Experts of a small language model.
Experts: 128 experts in each of 14 layers, 32 tanh GELU neurons an expert, 8 picks a token, a softmax router, a shared expert of 64 neurons.
Training: a variant of Adam for the experts, 277M tokens, 8463 steps.
Below are experts of layer 7 (counted from 0) of a mixture-of-experts language model. Rows are named router (the router's row for the expert), up (a neuron's input weights, with its number) and show model dimensions 0-255. Each number is 128 + 32 x the weight over its row's rms, rounded and kept within 0 to 255. Numbers have three digits each.
Before each expert's rows: a language model's description of what the expert responds to. This comes from a sample of Wikipedia text that the model never trained on.

# expert 47
What it handles: Double line breaks after a title or section heading in = marks, especially species infobox titles, plus ") was a" definitions.
router:167087132154150133133142096132188047121126100148222136133143164136163075116098129112044189110182178150177117112112080108123173088083125103138101088093147137181082116134161138184099093164150102128141134095018111122096135135137098107110138132067157146135137079110094093147107105125120155167144101150119124166132113193136144146118138113097124158159146093126141144151082149132110153128104102096102125102122106128103105139117137043124104116206174143114153061099146078147097113133153152139092085156118145104138150141118180069104099164122138110106151186059127117140141154167104127162119128163142171141135092151084153090110076059116151111167134122134101166146143112164151094092124141176152137130134098099190093180165177056090103191143093140123076086081111148176093106125127193
up4:109056143102075137130146181110185098056145110177178107116128180128133096119139121188109084106145117190135195145116142130094108143157131083149172176137068123100162081107130126046122138118141161136134092128105123132138146141075084151163114184128144079152063116115147143186126119106116085139175081145192113163174172091153174131107121130128122165100124180099112151074133086144215121096117092146075137104152126159170130093137091117086122148102136093149073111141065093101117106116120109139102160142121111165109144123153113109098045138103140094126138062175129134092080106125113170115133105140156161141159131115125132094080097133113145156117172131150171121128129140113140081145108126097134181142094104158115175140113116195120099124203163121083124243098201155128093193140107111
up5:082159117104138125136172113074087180070181127089188175124120106108126134128097179078123129121085131111182115119102100143151160203122147124123183138099116183118202102125138157087136157161104130081138163150155176112158154112137138116166124110143125162096199138097139162128146083115122153132190097114115175123133168103170137050115098149141162185086128128104133081088109082112136122092155137128143107131098179090053190115085122140122140129127110167119131132158125144113112158162112154075155141090205151177104099255110135147146141085144149103111060080152141150067099128110089150134109154107181119132175137149106133096069134155151127148099190089069130077122158143094081208132137102149107101096126105087157162097150129127120158099090137140153117102112114123124135178105130186
up6:128072108075091148154160112128159137142054147104138153123115133193094116111169091126141135078143162156142137131133111142145168127141108112155157104152086130159174095105115201158162105202184147140127169074116168153137062128139094185143134092122132139123186093113060105166160111066151109180117184124152060145139092122184173117164116135118179055128140177141129122101094066133196124122112202162059140070154080194153154105092094148111104098126136140101141127130177129136127140085123093140119126140165092087083127142166131112097152132074127119149194133145097124046174134139128136150163108095110143100174116120075114184125109098094178103130186108143070138162100149113108053121101121150102077102114076145110133104132140090177137162156139170106133140069143142141101141174116136
up7:140084115116148081055124105144090100036145113174098176128156170140141115174130126174111202154148105158115101161118124132126137154135152162130101093141148132128155195177131115107110116074101099115094159142125159102198155133126123068135164130127130107076084150132193119053160147110084124080110129112158142142080072109124127158096113084134152139141087104171158082100191142119050147143133162120151137136130132110081180147136146111111125085122157122128126194130143120136123190216091117140134117142145131112129135110080182129164084186133172114137202128078131121067113164148177137155172147106137107110077154085155118130137071160169143105106081167151124145103119135072128143139160103165115166044127138095140137132067058098087095094102116123145199157181102157172077111136123158
up8:174114146117163132102096125120134134114167165105116159158110135143101127118161139167094165083135137111171133161088188175167133133105119141122108104093083156150113101134091114113122118139125140143137094172143188142061062150115101109124138117155086135148196126142129133163132091186178149139157134088072169118188097155137230094160137151208147188088153110180141074088167055204086101121118140126108117162159154076109151075127150103166128173084154152146076114114156142049153110165086153081134069117145148175178129166123152114150184128135140137169091153057079101128189143174139062114111130064123139113122153153137144152118108098132161133076110145145139118186168143078091122098143110141108146098083116117143193107147106113178140133140103092117072131130125104144143112172080182
up9:079136100128148124094215102094117139141109112110102091147090089114097143152116082094112170088131077139137099114207140137162195118121086103131124115066068170141159123106089150156193081184125134069132150115155153177112109110117109136098114108160080172085197185163097149170156117104131071141144170113151055097102081138143164161185108112105074043108163128122128120111085125131205120132153167144118146144165136137138158115082113073156146096162167115166126108141140065129131202123125099116144138101148070114167109157172145118176179120070125098146139132154173142141109158145126131141115110121200131074200110160114094155146120097099164119134139125210152081115108149132143160139151122141129070121161073090134123072141161107137163152131173112095134115074107123112143129192131170
up10:111122184132156099117145065138096151117136115142106113136119117152068113106148124140136166170086088156116142093133136137185157175140097131065108189179169127160111184132133111106107102140119106107138123088159096144220138117192187078072150054129141112088138104108160148100127126049095090108135110109110137145099080087079168147141128181105130133130066137133126149148176080112077147111175115128082154135138118109079178157164124190135172093164138174102145126089122102127136116167127150149182062106164140066170144188127148159126095139174126152084212181144117107101151153070097082157144096139138121087090108161123168126129187146161121148167124110121067188170099136124156100129088184131153201094174151140117072130110141074139106125113138149125125119163062169094134146137129097

# expert 51
What it handles: The closing equals sign after an article or section title, e.g. Ruan Ludick =, plus line breaks and arrows in lists.
router:107087170175138150115129095175185131132129124172184100127162128142111107103113161114163135050119140198095092081167087055122137111139089152174125086131086120133087100149145162155181150121155144121094163102109136099114104147147070098142147167097126150120157163123109152126105094115111120136122114098110101203082150144144102086039126099097131188180173110101161181127098134115124149188089106157189115140163065117169175092147134096089140125181137124115148069114127189158124085143134092162130101102086106141126178163160111094144085094177124160095151131136149142136132120145129174135082162131178166086057093107108161099113117081130098148166158121093185117097122122150122157189136092130096092111198101084143110154088200101130111109169103152068074158161126085137172188121144087
up0:113074143050169174133107103128129123131137150147109163117119151166112164116103134130082123130137113159091158167106133128132124159110094098094140160185145167095056135111087137092134112193096146064114133112161172080128143108090029152086131102173094069166154199144083120065121160105129142108088155160149163208055168111172099105108111130089082108138143143127152141132099079127079149138051178153119134137074131100130126116137139115120094125105091112158135162175090124124158103096125157158089131113140070175143123135134113163071164129156115182079178084136157162116126095115179181103115148101141100081051161160206113085128178180107090100139119185118100113140183076139129115085153076099164142183133075124140096113140124151168125110151152153117154120156130108115165100103114153
up1:126168122145113137146093084128104141120140101096091130141075119202112069104176168103136193210124123077102151118195162106179118107121139125112194126107177167152117173174061081094134130130162161153133108113139145120162101085170110115127152160187069117133096128112183125116135128183088160093192123153089118158105143171123159167151144149147077136086095181138071143164140118138059171124204145104148073103064213103161112077153089133148176162131173149157127095112160089099125134182145136134073137128156155161136176116095134118108109095157127070164073148107118147081128154108123127145138122081106147086081163126139177109118202147090210190112110122167092121110103139182146124106143125149173150124098140160138099142115148135090133162120127110165126135121141118092116128167191128
up2:092150118033112111076082157140104162163138102167081149141123071142154142137136135106162148196187124124108150150131188101120182157136136071109135150143142130121124084141094081126067137099134124099194133128114156136162114070151097148085158134081087072137040115141093154130154130188095155144185133180088074170111156181081135113174147166123088155131132194129106154152166111134168146056180137161124118079090146113141122053166131165141081126087071054142115102133169083111159169158109141134106183150130113141098087124117120116141144116118143160137154127134124120114128095120073188110111084141178120152102120108168136184104145154185129115147167201140145116128146106166097100113119119150108170103101187139140109135156086168130159112103148103143103146105097167104115140033073129
up3:167064182090121162065120118169156124126112107170163145166117110143073124078208141113119110073155136181129106097176129095174082119164080135137089182127116152168127121107141150174185116158075142164104068142104092091181103102108093157125174121096117085108138148106125145149139117186118108094126114137110140154074101143077129118098117134109146110133101158062107175150120061177137199112214118194120126132119092161153128131120074123104172125127101148144084111115085136159105108146155148155153141130135114113096142076159101055127090169140135123137154216153111149146128148106115210112106144157191138089110094159143124097114173046163078122135123195154139139116167089114119085142142179145104097124142128148180102210149115093160064075167127143114158136126141147119141088127118115
up4:101161140129107112135117108135106142096127111121150207089156062096096126121148083109098112146187180141115125149116158137144121124128111106183062140087121139101088115173162143130090138160145195141157109177143131137134164062107114088138123166198121101141158118121075102132129068079158132138179080136183158153137136117087159093119082106140160120145165072133144165117126116147150141161189140116137170146195158165105107085122194092165159127099107118127149110157106077133154128133124117118123184146092105064101148202153154084192159130097101136163069084080119108103071116094152071111115124121133102200120093133021134151125159101149132115153145142153121174158100180167116131140105072140075154146117217125142132166175183180097110122189078145147131179109151114106083130116153125
up5:090074088137128162108099088152115194118120133154131073161140088074183123119101128085140075107150144136095117108066153109133174132119131112137185094160159184080110110149104122066161103173132194076141153126140193134189164197095090195125112127102136122151109090167092138109164081140096127100164193149112117156150150061126084107125172122123121181110131159117145098066079113132178114086065105161123169078131104115111151132121147101110112149145104098133147122127080137105138167139133087148089137119154165153177088113152117126152108104114142182112157067111134125119112087161130147211106162126129156139092144163134140143135181211124151145142183162173091134162137120098096138170072140104105133061120118103123157108101153161130195063108233141106171122119145121130133155097153181
up6:101131107190123110115055121137121068130098134068111114112175126146151130130074161148154151162087088094068153160105117142120103101103122138113149067111148130107102076137107131169057125124146128105099179088060174104108180175150185136140087096130115166107102127144172095134183133121152115122172102065168119107171162094123086147145094160095169146091138128181114121136082075163164158150135133102093068117166095146152142171159125119127039134154189118147166076141091108171128130149159118113156138108151164129175153152172196125157146128133132098159157089130091095100071129145128133170116088128164173139151135169109159127161175174132125090127194133153099113115076134101069149199097090182078134114135180138132119105108093190065143153080114160107183102168129149167100128114170183

# expert 57
What it handles: Paragraph and line breaks ending a table row or paragraph, especially before section headings like ===Goalscorers=== or new table rows.
router:128123147123120108106161191157131102140129106159179158178163179106179100116104176127089131100143130140175106116158068120056116069109088115137140133159133128164147164171165185093100147124180100158181062066088124094100079128075096164131155149098156095166129138147144107093112153212080158179111089154080177167079165179176142150086179127134135112136113138160140181060124171112081115136099081112182147105144082120106090113149092119093132195167147090110105120117113161147086100094144159148113131144140136187123161141149126138095098132157170111090065163147122135117185108139109109121121116144120153140140120102080132082129097092107054132098114118085154148130126079133103163090156138120092099134094113072149104171230187062125115140156110109137137137076126172129095114075126146
up4:169175108142121103145159079105146098198122163125092158120148114106161125136132189050101146117131132181149046078123140087049145108136168145140160045167134070152129086125097122078187108132177152163221186143168147135152117138171121087168131099126147173086129112144132135180118097109110177088144122126117151126181167134164083088129088137129099123169096178146131096069110188140155115106113125134109115142187073091125147133154119118142170137193125210140163097129150166101075138137093106125170115121074192085154119160108157103160142162121103111136161098180112126108128157117118107139173157069148144105115117142142122127152125102147144078135117137082071080151084102109114132169122117112141149114147142047091116103107166170098158152077186162131135098129169116103082096107085164
up5:117136121101122152162188146103187089172127125100122098147123156157147146165141135068096089128137096153120103129168147170130106107108158098149108116107143123130189121139083093142147145191147109157173072085097148135161142122178148180168149104122108232146125158107169114130113097164118087160135097114124145088047148102160081101129118094120168139088133173130120120122103151172154157178162153135134174138094110164107101156140126121136104127170109156169160124151170123106123140154151122123155123122170185121099159102076056121077099131147131197133142124152058051115116175095151147094217178068153145120170131156052152133150099114070158128162134101121169161140109112090112131142150118096088154145157123063047167192161149073119095135120128143083114065158174109128164080099169180
up6:137092112106160109095141186100148149135107098172125119186135087135083073147165134151179143148124125107166158143142174221145161140159072140170060149089125131107124096104143107124048183175049088124171092126129196123112127133128123139188133134170138092152148153125094112169173126118137095151106142155110149131073069146094149119151144087136114135081107140175104148097130116113104100099206074165133161090156143123072209092128141094107093138072124091123139158143155112156132119167148147083131130097188148150188099161133128114126133085110118129173073208108137142094137112156167120141099164095103109104121148104130104128102190162183169102103131091088168122111166156109141128142153076163094078097116125087151141096108081124133146132109081091090170123108152156146067101134108233
up7:074155076185107113094139176104099121189131186124091163164132157100093132175138156134062154157141106028112112152158152082124163140111122130132182110042114143103185120180156158096084162186081124089210048126125168132083078135143162062136162150156064107087118106164145101110136119158098101143160143034095107077090107135137146081089114154158152100203094175150080152107109131139125109133155131132159109131111159112135164121162096164109122144150084192143168101136113145073170128156103132141106116122141132155143107113122131147185171055102133147155146155159167060123130133139114108208157088132148144108130166163120128158100104082087098135096157170168130129096108138121128108144108107115162140108116158094070152111110137141145150083095092136141137163171143154148074125134144145
up8:072168099111129142123162087144154191140078140117137174086121055145056141110135135073159189133152145158100133144160146132137156104111172086132107194153142122160171096189118103092203123121135139118139100216128165150188150088128114112098178135156149113127141158089043108072093134073124105110120154072090066159027102133118149135116128101142093097079167159119088175133117161103140137077109186167112157102172128131154116139088151117163154083067131139146098107173153151078097166165125107158160100082135150133118125113160127162125167140093138119174132096117089111115184147097135118097121089135068143130128175101135147123090197152105174182123146106161152107143070123120135126123173099125081172106117132118058133105099120195121189106113153122114116144137132096137165183097093114
up9:137082157151129102076089142147136161130102148105118114175156183117124090135122134122175105105169158153062115119153084185114197171151089126137178117186146138160109071076105190117108156202184144166173061085140106132131204116179114080159120127166128042110162110128149119130136156137150131141135169094155142163092109100201149121121114128116102149158118120083088148099158153089151156061077086159148138085121154105152203135147162107110149086160110187117132067083091159151151110166106121139070149150113140115116131103093127126131104106117098125120114133137161114167125047113138099065161130128100144034156140122117121137108176108145096072146109102151164107132109095122180137134123128134069124141147107130073107181128094076104117090143102125088087182105183157173109096100075096
up10:101151107168168131143158086126122095108102112108147111126118138145115178112137135133115161138134147170215168153142102166138155141132130132074107106156132123098159209255090125152137103106153108103103035151078207140080057091143142079138148145122143086092072105165138160116161112170089107158146090170050108165194117079117181080131117104157146148104124141182089155102106164152066108101130139131095178174159090072143126172111119160083109159125115075128096149127117130119132122106128109098118137119083128176110165105150131196124128144144165116152109161096056101102179107139151077171104079147087128179114148115120145161112130134083103159180130154078133116112119087101076150145113153147118147093158108077189138118076152112133205144126138141108147132076117139133119102108124121